{"normalize_top_k": false, "balance_loss": 0.00594, "balance_bias": false, "lr_router": 0.000348, "num_key_value_heads": 2, "rope_theta": 81300.0, "rope_fraction": 1.0, "init": "uniform", "optimizer": "muon_variant", "beta1": 0.95, "decay_fraction": 0.93, "decay_shape": "linear", "train_tokens": 366900000, "dataset": "wikipedia_en"}
Below are experts of layer 4 (counted from 0) of a mixture-of-experts language model. Rows are named router (the router's row for the expert), gate (a neuron's input weights, with its number), up (a neuron's input weights, with its number), down (a neuron's output weights, with its number) and show model dimensions 0-191. Each number is 500 + 25 x the weight over its row's rms, rounded and kept within 0 to 999. Numbers have three digits each.
After each expert's rows: "mostly gets" lists some tokens that are sent to it at least half of the time. This comes from a sample of Wikipedia text that the model never trained on.

# expert 1
router:499490494522477525564479500499505482514504514464493539512513470463528519539518544494504502517551470503502551528513471530514489523525458555500520448491527490490565538504489502490472499540460532498547473494492465513513483484497504506489502499481482517483537516479486511506477432508540484521457473528521527536498542505450493504522566505527487464494507497467513502507507493520475487502510437512495483544494490503484514511533493497476514467511471506485500437490504525487499516500443459485512489484468487525498476441477496475471542493489517504489505514494506475529534493504490513505
gate0:459498486493493523495517482466461536496477501491503474516499551447485504474516506489511487509498482425504503504507493475503473497479526456513521519489472501501462499491503513503495469541503507532528468526532517510495470503470548534464525479522481516508520549507462496502508479480473501520533477481538501508534508527517532503522515508529523515499522452505455486500512509513439501505496479479479546542550488535495481499489471496536490497500515481455490512497517520530473578451501515526467512449495498518491538489444480448520500476473490499466526487509504455488461524459489515481
up0:465495527508529482520477481489496518517490506529505502474534480475485493491535539471473517542483493467498531503514498484507465485463523460509479525489499502504483505524519473509450473514500512517519499513544457512513524502485506523516522498517447478510476508516479527539523457493501481459530484508509506502494519476498488530514546504493546495461532440516455535506537484505507546520504467501485538519511484561534472489480458468536491503511592508501509502480490465528527533443506530552510473491498501515502516492491535506495509484506493507482494456503534491544487539476449486530
down0:489526516504520497502503502488444493482503526502456477520512513508479462518512476533542523499459502447485514490463507436502521513528478472501496508484490531539517486467516477477503510507492522513520491524465488505485461494492499475503508476513469489519533482496492555461543487499486462532511514466486517486515506515518526496480483487489515511515502494516464506447488506501479481544522511472486526522546540514495482524453510585480498462494468484472502554500490550504487524479455489505427532460533494481518533504463488477538485518515508500525495475476514459469553515488483472494
mostly gets: "}", "ina", "ley", "ens", " JPL", "ia"

# expert 14
router:500491527526529552485489486522518488486493515459502438515478485508479491507484458522506467528548502528476522488493489496505467494523509543494526474497478503475487495562506501477443498500482506472473556466514510522535482512502500467513515503483543520476506541463573523481487482496502471514476509485508493494499500495477525521503470480519491458498488493506551529513490471505496491457491514519538500505514524442483517473531511476564504468525510438489469522501509536478511480510484477477520490482472470480482503477483484502545466517539502517517469554496516489476525469457492443504
gate0:505519513505494493456486500517488480475478532503503449526505479479444532501482449503525513443507499465492496533528551493486533469543530504477483502508464510470476506467510523473498517517538495499491555526522519469491525532496496478468526508486497475510526480504526474494540467483469540525561549521513493489446503491506518474511493479486514496542523530532533470542501516507457514533476497524535521510499500492487528494467480493470451480473520512498493510469523490495492510549458509516519534476561495450490506492516485518482518540487485523493520501473530463523518481495504517447
up0:525529500462496516528452499499511514499541455493482557472492476509553485548496476499505492529490511522518487549432460492479513484494517533559560511512495464514522513518519497498505508467475526520453495508446483483518499517478484480468502514513532500454509466494481511502460506507477505453503526486491484514474491521524514478500472518512479488518515511505490487506518481497514567463492459490508479511457507511526451545517508486519481508528526491502509490556521510475470495455513515507519522491464505523515521495548518530490506468499498468547499467483486464489475460510497510560
down0:529483504499527519456493498440468526471506503480488526528467476478489467472515533517482481497534510453501512516500448458490549515524524512550500495467501448441491494484477508441472506451489504486485485485461492489516473544487489493514469494513543476536536518452478487512558510513499486466512478483543517499498501498522519525477460500535528511505522500450509477521517489519476490507526497514532500499472522516474543506537492487490502476529524533497502517520471512444517523559510486529522492518517497506521503510545492540541464515495465528492487492551513505496500531488481512494
mostly gets: " Gold", "ol", " several", " two", " People's", "ally"

# expert 19
router:499496485541505501509466509503488487438525530521529468536527527526472522557492445439466517489506476481501497510499491484494525436527528532497519549476473481472423518512515461515477513462497534526520469470521515517530553480448501472497498475479516527537501507453509508480509523484458498481481481490501493459483524535530522487500512506511519547473499475455459500483536509484479518525498492513490535473479494472498461452505511529508536467497495485482483516504510515478458556483519506485505471487487490490476516523501493521503550491495520488517481503524533523513515495510492483513
gate1:500456483521494473474472515515522508462464492500492504523512493516495525484523530507483474519478496466512488503487522499521497527540534558501499482528479534496515495528524509485472505447525481488549506474502488515519521512485548489495483529510465484486492513492477471574533548538499522525504507505467493498523479494483500500519499497504516445493514495506541469498446510519541503517516529506494445479460488521497486453488467439467482475521455471490509490532520494517504517510494505543534479541458522516475494474532517506529539483528552527462517509461521514473460484515441502511
up1:483493515534528454517466492539528533481458514538491497488473472491529463495464521488493460507448513497535529523448489490503505519530495518504541511528480523478487482488502503496467483494476484515514496475509491520523526542508513512544506509490475451506491455487509468470512510489477537517508497485534518523494472476485484499488486494519497478480469483483486494453529477519555472489483543500513477527486464497484506507537444489490528549476510493499516519533484541526505493566507481522494531536493493523515490468528493504482495489534518525428512504470435531457478530498528549482
down1:524473498544524469518490534479520484481522489490517470537500514472506500513490509461487482513502502460556448470517524484499515492514508518526542510458483470511476503470523516516507540441474480522501448466506512476541501483520487493486498489554500527446516513511539507503500484489524459513512469531486489529512519549495499517530492507510491518489552521472501476459502511466504464499465510509502510493495462495497469505498542486486494501518474483502556507528496488509516531467490454460521471472490526560504486470478498493494551477467525466425504526511451480455478514506500504490
mostly gets: " served", " ", " released", " d", " used", " published"

# expert 22
router:526500520472505494519531513487511487462512505547512523445467467490465457468488534497508503483470443548510453503500473487510512510493489477508480495476459466522486464459518514505493448481492488483499484479492502459477489523526485513530476542513493459520460520518445539496491532477517498494560474470495485464489504481548509506467524501502484550521483526502509473459513540522508513540549515502541476490501499510505480521512470483497530506473498547498506491499485514492535487511546515495503497495469460445502531555501481488560490502474493528468512496522498532497486470542485485483
gate0:544527463505505490490513521508454538544523506517512523452516512502476543513495471514536504476525446472450494497486542449500465452527476447499522491484499535484505492480512496542497504537482483471499499479550505497520503508441553479533542504506496467486463481514484494476466511500491539524515484490507530523501499508466531522490493492506545472507541498518502484516555525484492541493507523527459516533539531491528500528515512500485447509508499524540493525524477500506483482504501540496470501519482466473447537489477480528502461503514467530489493497485520495501516466453483488498
up0:507518485539478529507533501528484513454482505521494477462476548468527523519526510508515507541534510458536472463503525559486500504560517491501477466458500532535456504462522501473515527516498514462487502470515456518519460512509536507511500501515508476493501519480498470520518503487487465498507511492492559504501516531509483514515481457474467496524513543470488480513493510523486489494526508495465490580512504536503505519499508529475535519493589485469474488485466523526545529494470510525506522523506509503512505483489492457468505533487470489510546547506480492473530486489466500511
down0:520533485498480494500429498458496482510500513472519524477481508462442473523460478522496487533506462515486527513517531475493482519531535515507474527513509568440483542529473483494499504534516472520512503483482553514483510522464542507491521473529533458512507497465534511489508503456496545490514512524481457572496488508506476514484521507502508498546520537506532490507507525466517513472477478525486507483529527483515521490483511486501499537491486543498493534513473520454454516487532516501494477492461484513528514554488497524469471535510502478468535505468520489524497524474490458502
mostly gets: " of", " and", " as", " to", " from", " with"

# expert 15
router:508514493520534508497495459479486506478492506448534485491500493482523528480467463470572472504491474463483516486490505508522474502495542520492495501496490479462492518502492461473474506504500476496480566481493518524524445485478480475526519482538545504482530518456540493491513488467498478521552502490503509501455506539465514502492494456506520465517532486515549532568483510499538496488496507515454494547520512475523477448518508515532528518506483450505443492439513502515518457482494486498500490498514479466515483469528527502543481510513500486487438520501518504487497494494519461494
gate1:506506481502500509509516482460465476487517465530495529500476452497479474503514489480521538489506498463482513454519541545494453521480502491500494470522510462461537484506462510503481495500480502513485494498495504507526489500428506476464467535472481475517510442505472502494445556461519478535537497500488488493495516472512497484490495518527489498514517508534493529529452469492468517483471480513493528487496508524506526452528537483530470531543514495509463507514493518463483474510438501474523540462485468518511544470491494501528494464519489443516488538480491477523523494488467470555
up1:511514497538533511492523527532487482466524457483487505476494457488478512494492479492495516473497488456533485440498504501483466517508515496499524496517498487494499499491510518519479470517466504475511515495511516493523506493423513503491516482460520489506537475476475474520441479464508513511510486485529453451509509504506492506525518541482481466505501511504469475503487484499464484529487475464528489535510509505457504463551512475467501481483505506524477513537474523493491488522438510494503516468476458555499545438457478515509467468475492504522469559509500480483559496527490430525
down1:478490472500546484505514504508468485511468540541510512485489543478485516487524447462486501471493491505531505489543501499500515476516514462523543494480477466465471460530542480549527513501520476502547497522527481594462505534529492521492525466491560490528509491485491463479541519528469520443481512488552479517540535498516500476482512508464482467504501493495478492484481494509487503529480513501532488479460516491510518504490462511547492482566529518476499543487524497483509513497550503500477477498496499480464484531495521506496474473525449500508526537502495486517498475516511512512
mostly gets: " his", " a", " her", " American", " an", " German"

# expert 5
router:475491529492503465538526535532511501530516486485483508502483454514483495511497467481507460517484476485515518479511478508499531537455459512499541514458527487480504560528493496463513501561485468478501509535490536543495474492524507517517512484492455504517519518502498472547473470499492501498515530548520514490463474467531505507503538492480524512502522444517476530481548503504489472544475474538531531513498488525465502501497477508478488492489465528514481442543527473522486493472518534494510553480591467491490491514541505490501492509493505480469487451527518519523491524497506479502
gate0:504472496517529447506506497490522506505526496530506464501478511518506478469517540445467492505518485476529489485451535536497552480502475505474503512516535478463480510514528486488500481484492498530490501531499490477486476449492495574504537484498508539533480507459511496541509467485472465495489507512476545475532521464473501510520530501528499539483442459506480523540470492462536480513478475506514512509493493474540492504496484490533498499437529526474483500489438487522489492503476539506454497498553517468496475490473524475532492520496521445497502458491498486471539483506458508506
up0:487519510484493536546446478479499518451526505514505517562512521472551526526534466502489529496481488494527485502517476512496491493510483519495477506520525509487526475458474530487537456485504467445521531484520515500503534566573523459458504549489513499553462492514474514434500501499516519484487459479526469518490479481497487480508492495524543471513508505503514470486494478524520477486549494492518490494532499521473506464522501480493505507520507521491467461493536501507485531509501474457495503494481452544497516493519502512483545505486541539517529502498491511492454499507511556501
down0:513493488476468468474519456455509502495516483469489488521487529502459462504470490482479516533503486491480510471508546488463461534477499520495474495482487510516529482493476458519510433506528483525512545522451534478521523452523522498507566523495498474504516443510497497495467519526451526483480516550496531482541554481463463500488487502520514477518493491500495530500522544508527480531506492532520491478508489506541510469517516498507529485525505480474513519525484503496516506530506530504555502486537524454487488523483488476518464467492504476520489476472510529570514487494474526549
mostly gets: " G", "h", "m", "y", "r", "at"

# expert 23
router:478502516521505500465521460470520491474483525499510466545465495508514488505491485521508503499516474520496528521489452502452533495539486510498515482500483497488530491513522496512492513467462473478440495460480497525524475504502505482472484452494509529514514503447552527495485452529452506464450510476493536523492475463462515479465521515515445475485468509503530524519473473505544520496520517524508482483511549469481507486489518489506502503519497456527533529466459558494525450509461461465492507502448543511469518492475524513479513476508549503513498505504499466465506491499532463511
gate0:519514457497539528538531532551509469475541470421519489468500524484527473492491504464546536498492502517527470522433514483496509528483498461508483506518479482530470539502506536491471474492515525492471524533525505501529468548487509476449450513470504528511522500492471519477513523514479546505489498535510538495502507489473514491496496476491519513498505493448474521500462550503547506464463497489472510508502470544531495465514499506508497504511518509493491523474508521515530524512467493480441521565499472491454518494513484510456470504515485492507484511497514485482485505480501530545
up0:492478518506513501486441436428524497531505527513500484527516469511468528540519503528458475472506491471478515499522465517497508449491509507498493532488513528454521420508519472499494519485516473500524503485463494518486538441492487510486528501521502480470492524490514460519506512451483494485515516507492458486490503486488498478502518514545460511474517488490503449490540493473480509503501555509495528508482453500513499506473507495463503513508525507504466485506489472480502508481500501461531464495480493487496512556484489452578506544489526510485512480521519523551536480544506486468
down0:494471466500493495500472527536515468522512488504498444469496536517538505533519483503539497493460509528540498509540505494473497483541532521469536502517505482554513512515483503514518486471538473484533494535482523497524476523481474508496488493497486494485484505560476509482478537508498491520513507478505513533513504461484515449494473532498477493486503568511480473471525546476513545524491511539475433498450438523490511489453474501485507478489503512501553513480503501506474531547528484499488499498495519521498549470503547465496497524517513475441484531549492531496464500498480485492
mostly gets: " Will", " ·", " Lemmon", " did", " Van", " Summer"

# expert 9
router:462496524532509513444523467495534495472485533504458521520474516511497490477498473493506483515505496505510545508499480507475540494517511515476526487508474489531528480526546502488490486435496508492466503476491502517516492526496476474489458469487511530526511494457520539485487457502439467481457515470526545514510484457468490476495492504528467497458460490508510495491480471501535507480519516502534485489504523462477495482494529473509524483557508445510548540483459507510524476474476483448533466474465561519473516482479496542474514476495532491514508498500466505467507452525510470509
gate1:487514452498544513489543495491506476471489501544497549510510489517491476493521503539508506486504530473507468491519511487483513506446483497510471486462474474473474450498485483503566492503516490487495484466486545510554472515489495482485470515488470487466467534475485487498512528500495506543509523514506488492529493528493459477504476501456478504496512457485494435508458501567447513477507456478502481527546475483507507516497428505483508554486506502516497528521483507490480497550478486532493528509496491524538517517515513479453513453523511491533506497478503490542530458533535515525
up1:486475476524566471507539500508509483506506487514502471473501481477486486480508517528543481515506490488536474504508501505487496484513462465523506488475508487505498494533537557493513561484497495554542474467530496520556512470495494512475485501484473504483518555533503516512569511456489523522523553534512496493520486491531512518467505486505513465478543462514492477520531518489533541452496537452500483494470518490474494492517495493493472482494517484513475468461525494487520448515489463498524494518532474522480506493503482482498504454521501503514454469533515471523525547529558519529
down1:534497495482507469505500489517492452550506449483494498476554505466503518517506527505483491506478505531485546491523503523539509476501490462527522509479505476482513498523496509492437466527511446485511491480505470524472565455483488503484490519525510478489486524503506517513460505515519491499505507473483486497491501484515521513501530480497452549504520498463505540478495507490507534480446460440491501496456486538512515434525494474508486500450513467533525500505488523519483493484506463536534506449567484490477512471506479500520493487472536517535503477523490458474442487468532501497
mostly gets: " November", " Votes", " Will", " June", " Mike", " Dan"

# expert 3
router:493496487509529520476521494485499491479527485497516501464488501505477496494509497515511491517505500507522453454509507507536478515526527487479442502478455493500462458458520520495465488481507539486558452520484515436506491538485493509514504502535458511504471532546423478487497552467485559498569480468464458472498533491520496502481455493487504545490506564539480505488478524529516518473521528534506497465495505504546512533484472488515520494482532507473520518520510486504508519489503489527500488470546479490508545510499471485496503509452507544484487539475484512489508489486515502502
gate0:492535520473472500453505467469486509531522514466486464473495488561491528534504493475481502473466531505487453478508497509441502535480535518530467473524452470501491474506592527523505453508489488546514513511495530483535477477496532492501558527500497493521483535490517522457502501444495503525539474453459490482495522506501480473498455507494465507468499507485500488488538442499497513477499508500458521522507500490502499482452504527509496531523507481482517503512497468532473556506467544501517499495486480500466489532489481474504453530503500485525494497464494510500492492473502500471
up0:499497509507491495520492531547509497482500455515509502510513512471476507469466519507492488493517422497506512502494524484563492496501495489464526519484539537491495509494472477497500550516493493543485477490519470526489538522477499480501453494482494492496525455497485489526505460538483520468508549519558475505484487486503479518525558514516485474521494496517488501492494548482503514537460470522567481501524514512509493470533490509501511452476500525497491506510498498447523449483535460498505505476513535500525497476521503528505578496490530504484522564464515476504568476512484500539
down0:524508550509456486460511517453501507530506508466465489520504500507478548498551476460488520492515468502502489479512515492509499518524492523544426460470486485523467493522526484509501484522484516535500504478498508467519489488504532480520500499467523492514469521567441494446525493496466535469516461477486526447523498503483472523545500498517547504510523468414456526463459469526504498507495507492497468511535547466499508510490483497509495525518519494475513506499490481494505508484504492533512499484485500548495517514495496501503552519488499488465488555527481469508496492499499467544
mostly gets: " of", " on", " at", " from", " by", ":"

# expert 8
router:495520514516513487511457483495479525487479488502481482514536505468523542498500487501518527501464529511492519547478527507517474444514475497479524499547532503472488519523489530538537518428543499451502486458536492504502517499480472504476500509504549494533504475502537488487526476531486488496468512512516484509480512546510494553545435495498550482504486473484470485481530495484465485512494499491484545490482492530484517465509532509462470497478518501515528520479506478540456507505529545505518490491503552424497514527462516534496501510471509459475520489520498521538527491502527529466
gate0:495518481506486530506504514531551463477485501503513493484504508472466537498537495509492533491459466499490518496553520515518488514454557515464512539485533502492514508544557520487542500504498530459485479515481506475509553491502441519492494550492520488537495521492461489499465508487489512510464499475503507563514560517549501533469521476521542474521475510450513534490529516500471524466438525515454520527505494502465531493524492523506489493486477498452514527475514526481476529499527543492488477499490518507511515466531487504504484518529495535455499483501469510500475516529496505519
up0:506513474518471467487524553474505494507442480506522504516507546499497479506486523486528525457542492490498530490497450503514485465449513494527525513516497494532539478500487505509482483517496473499518440526542428494468484474512523477483500446490477542542462502519505535491510524485484495467521518512496538510513495488529469485481534496455487447538534526468508471494488514508519508485484470512506458533504448553514480518516516507458498488521500469476503478493485500518493509505492486463461531508479475526549464512523483505448488479500475477515522486492495499456503561510533494507
down0:504507514508492467516485529494518515471488465505535487493431510511481525543529453484518477492511518492490496521508474541502520508497494545474497520486510533512503490495521517513473497495461494488508516552476516522517528458502497482517493449530506476471486497483482535486463484501440527502500473496492517482517505494450515520461492526483509490510476462532530523506525495506500484553506566490548538493521519562477527479492485534555546489531482490468502480502520431520489496504509497480477477467499533501444500433499488496518450527479509498539508481509498489535515520519481540495
mostly gets: " book", " music", " video", " company", " TV", " film"

# expert 16
router:530502471522459499495526506490478493518507488529477472497463495508462503539477498551539493472509532523474513483478477479498491538484497529501488543524469485507461485458497518455466476541483530505518488494493522461492541477466513486504492476474479433512483505482455526500445501543484478507513505481486518491459493481501502515502484494506454516500472509514505509461507458522490500475540505462548461515484516437480516531518504470539476465498499479508503476460476487501493509465460438519499482471480501502496526527537501499544509509525524468504483502515549472474504505555524459521
gate0:456520464506529514491537504470486498537476436522454480517504518503478498509463525461526515517495493491495491525531515506496475486492495496507448515504497475520506525541518484499510522503488472514521497482488426512474457506475447498539481495512539477473553484493499497505526523479476518489516513488517509514462473512517531488496536426504502518512513553480534511506527535514531528471513488517493490531522490493525462472505489487551492542511515493509505557483482515526516487492510492532472482484510541477538441486508515520533489502536465530480451526504521473548506484464487536480
up0:489499497555568457513486482478531468493531503502480518499516546560473489544466510485536483441471531542537458506491472523511497483506485502517494504493502480510475502553494487506543505499486508536497467561520475484487511496515487488497489510544488506473561495480494469509501526493500476505470530457485477494504488475519510478509516522537494501522510520528503474437534516517480479493462487528464494493498468501554541517548521479558503520495509497478506533528450519518491452520529525523483442515521493491514482509490508479482524481480509523511493502517446496510486520494483506516
down0:476445533521539523486503477510469475496508506494501491535465466460515494501486503480473484561519502499547478484530552511476484494457575548527477483508466497516487500521482492486507429470487460491526471474462484517489512533528499457525464504509511516519513485522510490473539527499474483455521521468473485477496505509509515518516503495516495536466482501491484519506465512501518487508479474479492481514492494497470495559460500469463502494475505475516532451509501476499551496504506511472472482487474534518544512499506497496495508471477461497464482537513511477525461544481430487506
mostly gets: ",", "s,", "),", "a,", "e,", "ing,"

# expert 6
router:529536486503469471507489541465489496503491519480527498509532494490488577512522474489519532511495523511441531530498503497496473509473487514493522537490490484495509548545523517524529503480480527491539527483541508510525551497481551488477508496489509445517503465518508510477491484512498504500480478570501536495461529495492496534538538467493464456479511467450480464510476495486490517503476510512462532503467490515483527461494502480478504507495483530486501453454523500507481521495543512513494500517453500467495497516484488504475518473505509434474505528516548474525547499555493474497
gate1:540510517494507509517447501503506502509522538503487531522492520506532519551488517495433485485490525508519560534504477468499526510497474526468498500538530502483529489533485511481499509456502470513521473498491487547494517481544503568455502511483455458469469523507517499525513505545514487496463477486469479522545512459505472526505546521483496485524511505503555493453474493462463504501520459485524491511502521523503473535500461501447465511494479491537491515492486481521531476533510530524490509495462449490518489453508463464499502481469474486501480505493541506515473545504507503474
up1:461482500550465504510475500504502527525438488525500545541533528472536530433489517483518509524517520491514514493481492498527538490496504488493534486469501509515505504475513517524528520484483479474499465539487454507530502515529510529486456490497540520463494503500550439473512477439472483554483533493497486473502504496461484479522498515541497508529480503464492499486505510505454492476493498514492478437502488480466474445472498489481484526513537535523518503496469498525498489492519496566517504503555503481498534514491528536534520499486502466476511492486511521525503510508548532544
down1:499527539481544485520523492489515510474502498469507495535497471508501454550498529519531483476498472493495517496504470480489493499516523535519516495476492486462512514523483521485480488479502519560494523497509497512491500460514501462495446522502469470490502482496507525487447470512478440487543524521465529516545504456520522475487494500454517468501511526491516455498490472491476505508472527478484523527492489552526525555544463498474483465514482506502503507543507492489520482502485509471489469539483475496466474495578477428484485503505489469491527454523472452474520503478525478467
mostly gets: " it", " they", " him", " years", " there", " time"

# expert 21
router:540503505469475483473500527493507487471470526519502490476512525525513483492483554497460535478513476478529491512525509521445528516546454472489476473511530514476530491420520525528495536500541493499463507465504518503458521489508492513521516513513492516490486482500548506510476526522482481486448504471493492525531499461484521435486560527510503541497515495501475494513508470496507508534538479488498511517526536543504493535463506534425510529508482536486508526478484532496484495504503530485513520518462495509463481478533542488463510514475531505515530498514516515526489528541503510453
gate0:480476486518553487488477485515477495454481528500513523496486507480504499508547513461483445509536484465514487501508569523458508544484482471479469528548479512499468494481453540466497515481466470518486496479515478503495506482490501522495471534516497494479529521542511519504506504479479481481458465477486494471488526496458523462502508469501495512525539521490493457478456480518499507521531456533517531505502505536479493465491521489510489503481496529546533506489509518552527495547538495475469569525484516543503455474443501481495484499506491521521508485569509505518488506507525509501
up0:473503540526492496472513448461536472515493484471481472512457524449474500530516500532499555514509499505540486475533489485500483521474513510535551470489473534513525488501460512490459512482485469516499484480493482483454555516484487463521494468489507508558429479508517503527479498517482478493526566491493528526506503470528437526488529475494479480500511530491481482524509551533513557500490489494531508524484504487520474495489458492494519542511505441486513504493505497524477494530493486497502516478484495477559522449495544522507492510528501509510501505481510478491482498454509469485
down0:510481497517496481492521517468573536520478467492526507489467527564512537518490531513510513471493491506488502524495473470480482511491492479502467473535438505497556524506492494514539509505538519495506477524469506490506504512482483520523487506541463490464493483497497455536471483495525509484473492452449510516495494500520490460535502508539562532497494524530524540505494556485545483500501512507516492503542496469486488523539503504532478466514485459522493496549516469461524511531493456502493506481503474476454535499501493449479456482506530510509507467478502530459521518499495518449
mostly gets: " ·", " each", "Scientific", "The", " Its", " Family:"

# expert 10
router:514493490499493576517514536521510493523510510517524535493441460521483497495508540533509506497550465534509526518500474473496520553520526551502485463466472491493514474486529502479456503506467484535479486494450519482467475491515498504492497477502500537451488487491453538518455516479532497495516495504493549484485488494498490447497560510526470476487477486462517512511504474567530523457497482507498455529506494513489490517520514496496513478527494483502475514531524519503501486502451474488500492504461469495497435455521482487494487478554530508488510522461520475467482499490490496536
gate0:537489490442540461528477482478523506513529540550501506486503516517526428470491500479488507517508509516535482498551505518482497513494524503538512486497466511520511474514527521467490520476492517514484451530530488445480503515501525504481514517479485471509485445515465570506491502481499520509515493493507494523462498507502444510473469501481489511488486490448517508504475462508460535532506487487549484511487476501492502515540516519523475493489497514507505521524489501514503506530477450533504485461505519471541515542411491465459492506478514488512445510492501518479453510524526533500
up0:526516493485537502509548528547488536469505500506459529484512528492466504479513529472498504515510509500522521492562526497525509548465533480521492498473465491517499511500522485453471507446511498526481479507481517489467495489492511499448528462530512494516513491513528571485474483505460458510519514517522481520498495487467481505478515497486539461497500478469491479483523490504464493526500474483552475504485521533524482517522515454518514514529480538580552517523477484531507493488499484535498513457477541472505465534475472487493506495474555475489483448501483516503458479520527499502
down0:536539488523480474526516488540506536516525495495490508480512488531521457530450500531561479530515471523494501504528484506491510496527504507503481501505474507517499503486549498497539510505484496491494515483475519497466518489478480488554544496503498506464540527462534500466524434540510515493450465496547481461453510506515477497428501500501480523525503488498508501511516529517564514494549501498500500476472482477498509490507514465510485525512501492478461456477553465509514541490532510480490504462497464513470472503526482515476474543469548433486479500510466515494495482526487472504
mostly gets: " &", " ·", "'s", " st", " and", " Phylum:"

# expert 13
router:477501467508514501456525524488512533492444508468505489493524526500482539486486471453512528492500564474472501511546530530503473505455507515499484538482479499518464541525507511541552504449490539510473475465528506516525507507506504496490508476471489467497517462450496507483549482485459486531450504510498511489456509532486467470539467473490521509516488474489434502480513505538502517485495491476477550474521506459533534478499508529495520555487497491482475498491503487481505537490490500519498496473480553495523496556493483534479485498478514465488504520527530545520496496525509521468
gate1:472504500529528494487500508538522554473508506508509489500489498461492507523538495484510493498494490499484505478515490502494472452458504499508514482509501532485497465478519449482490440500493483504510482526522492582478494510488525515512443467546503515504545498470508547476527518492509513564492488503461513530452556526507484535477474478468510435524488471505479495536546519469452488484491500482515538518497502493475502448477550552552524476506521453491464495467486519513490492482512488476506516475468529508506499527495496506504487494508462467514475481473511478470523509520538502499
up1:453510511527513474491508519511512538485527569498505487483517495473491493478520495490490501501486499459481513474489494498506480467466540497515499503507475525501551490480530473494508425480506518520505494504503547569476492489476514510513435470541486509541487487472492537512541530477507535528527483527483524541461540513519503526473470480458486446486484472494469497543525519485477497478486465481534547507491492518513459467501511537557510477525510464502490470470499512490492504455503492469503512472488499524519490491460489501464487477477500486521486441491514497480509521535545495482
down1:525489515505502483537499493469511476516482480521525500520495499483503507459516520488517528519486491505501530529482557488485514543492492461521474480475516485531527518562516513497460532503489487502474536464522500502445513509485475460513482460473466501504414517497534524490481504473498535496496496483493533507509529459540500453451530506485528495495510503506524494458489515507537530523511481522487477529493534507499524517520458473501459483496490495560486516517484483487458437541483456500457473500478482496479517500491477503536477500545530464554490504508479532522515486516466542513
mostly gets: " District", " government", " War", " House", " Minister", " List"

# expert 7
router:506476486492496459487515450497501534501466513503488481547541501484519478441489523510487522509482511449508515497498543521420518478482448503498510558517514473496522514451504486476497517474523500473499504467520510513513533457508488503525484492491505511510514458527561503476540474522497480506504505496494472532514462505452517509506469481496511509517505474504475498503520493478527487578557476512527554477515522506492503459462490534469519511512502486520507494441475495517506493509573519511517528499500527492540527516544512515498526509468518490500480456499496485519487502534514517465
gate0:495534486480470521498477507479485533515461530525493500545519522470490510473487523510463549483505533481561491553511540544497487510473504485498421497482513486499483487479458475502504513525515513521477524507499482495512512483523507491505458523536510480516509465505536487509513482475513477515484488493506460498484502512535513506506458473485488544507508452517523500543479519508496508490557494488505567503522506499508461484518502528500431539497539525530521495488480510541478485520506536480553535514520546520495466474514557471464492477513502499470514505481519495475494507507549545468
up0:530479527471513468515507509526497475540521481503538474473450463510445521459527524469496506515480455480489535466536463503506496485484486506514525496523483489504497491501538499497506509485461516498522495473561537457482541544490536485487528518512510541481548533504479523478477509445510517499513530502470467514523526496513435490482530482548516481448502499496519548460571489488531527501494478526521526482479511525533510500520533471516489482504516512465521524484469487451500507525477479498517508511506517490477500512486499470490519528528505497507474515487497516510511478532429513521
down0:529491498533442493499496467493462468492426551521539512498508484469526487476522557505488510505492496476542496479491493550466504491517510468493480484517532486497493525544494496471487498523531472513484504496527473521541481519531515470501466526511481486476485484524518495503537511511481500516533495532535527503523499493485502471501499504502536492579507477493496485491481488496484499513517521486518505497525489521524477525504523534472493476467493535500492472534475501534499495523548477511491490491499517468480494454520559483486486501503494487392537447501480553467499525499480502461
mostly gets: "\\", " \"B", " \"M", " \"F", " \"A", " \"S"

# expert 17
router:502523459529483494498486452503522473531485489456496494549529521472496502472496496476482481511500456555468539462481476466524485490468460543494564489501488452460518494538484470467513505539450497478499567505466503508473499470497529499501494520475515508481534507498498485461491492483513484520504484493499501527445504487495504512516540485480493485501520486482503520547470480488515461523534474515532482520537506491459490506523505513471524479519449507529510453504508520492485462470516459491526499480494471516500499539547472507494501517519462491506456444464530473510497480466485470512
gate0:513490494488520508540465506519470456538531518522475525487522503475493468505513484526478491507514474539525562446469501503502496497482533468509513488515553509560514491456482491481506464509526510465530497497488522506497512484547530496491481490509527476522526486552492463446539491504459532516488481532521461530475497486514496492510547473529487500544492462475510497524470559512462517478447521507495507466531499503507486493534505531487504493480483523471478496519510502487518494483457482514458538501532539514532502497542499542511475531522473488485510490476545454452486494523489514504
up0:493469494482530489534514478476509461510524497523520466486472496495502563473498511542488510531516525499523478512511526496539484457450506484483504490491538474552498462484497509531532512469520555532492486558463488487512504529503506500490499525492515490516492497517472490426531465524511462474436527511509563516491486520505477469493495492491500498569493506479483480513514502462477462463524492528515509517487540474467545480508509530492486522522477464466487480490495480487473528488514478456471464510546484484489497483499487501524515494483461522478512498507531461444509519514534518489
down0:498459474478507451527480462533554523500499521485523482501492507500525543518523503461502481489485507505517437538513496495487506453521552529542538507494477490490495512485502511468552503465488482485519515530499506478498466502503487524477533533502503532501496500509518484483472490475540493453473497469512476525502517522496496487490468505483458452492493507512482489462494494469505517499466513460492514513518498463494490521504532489473461497486420434479478483470529496461510527518524500462466456530529464491488528467531507471529562523498533488484481490533473497466524484465478481497
mostly gets: "ch", "k", "en", "u", "ou", "ina"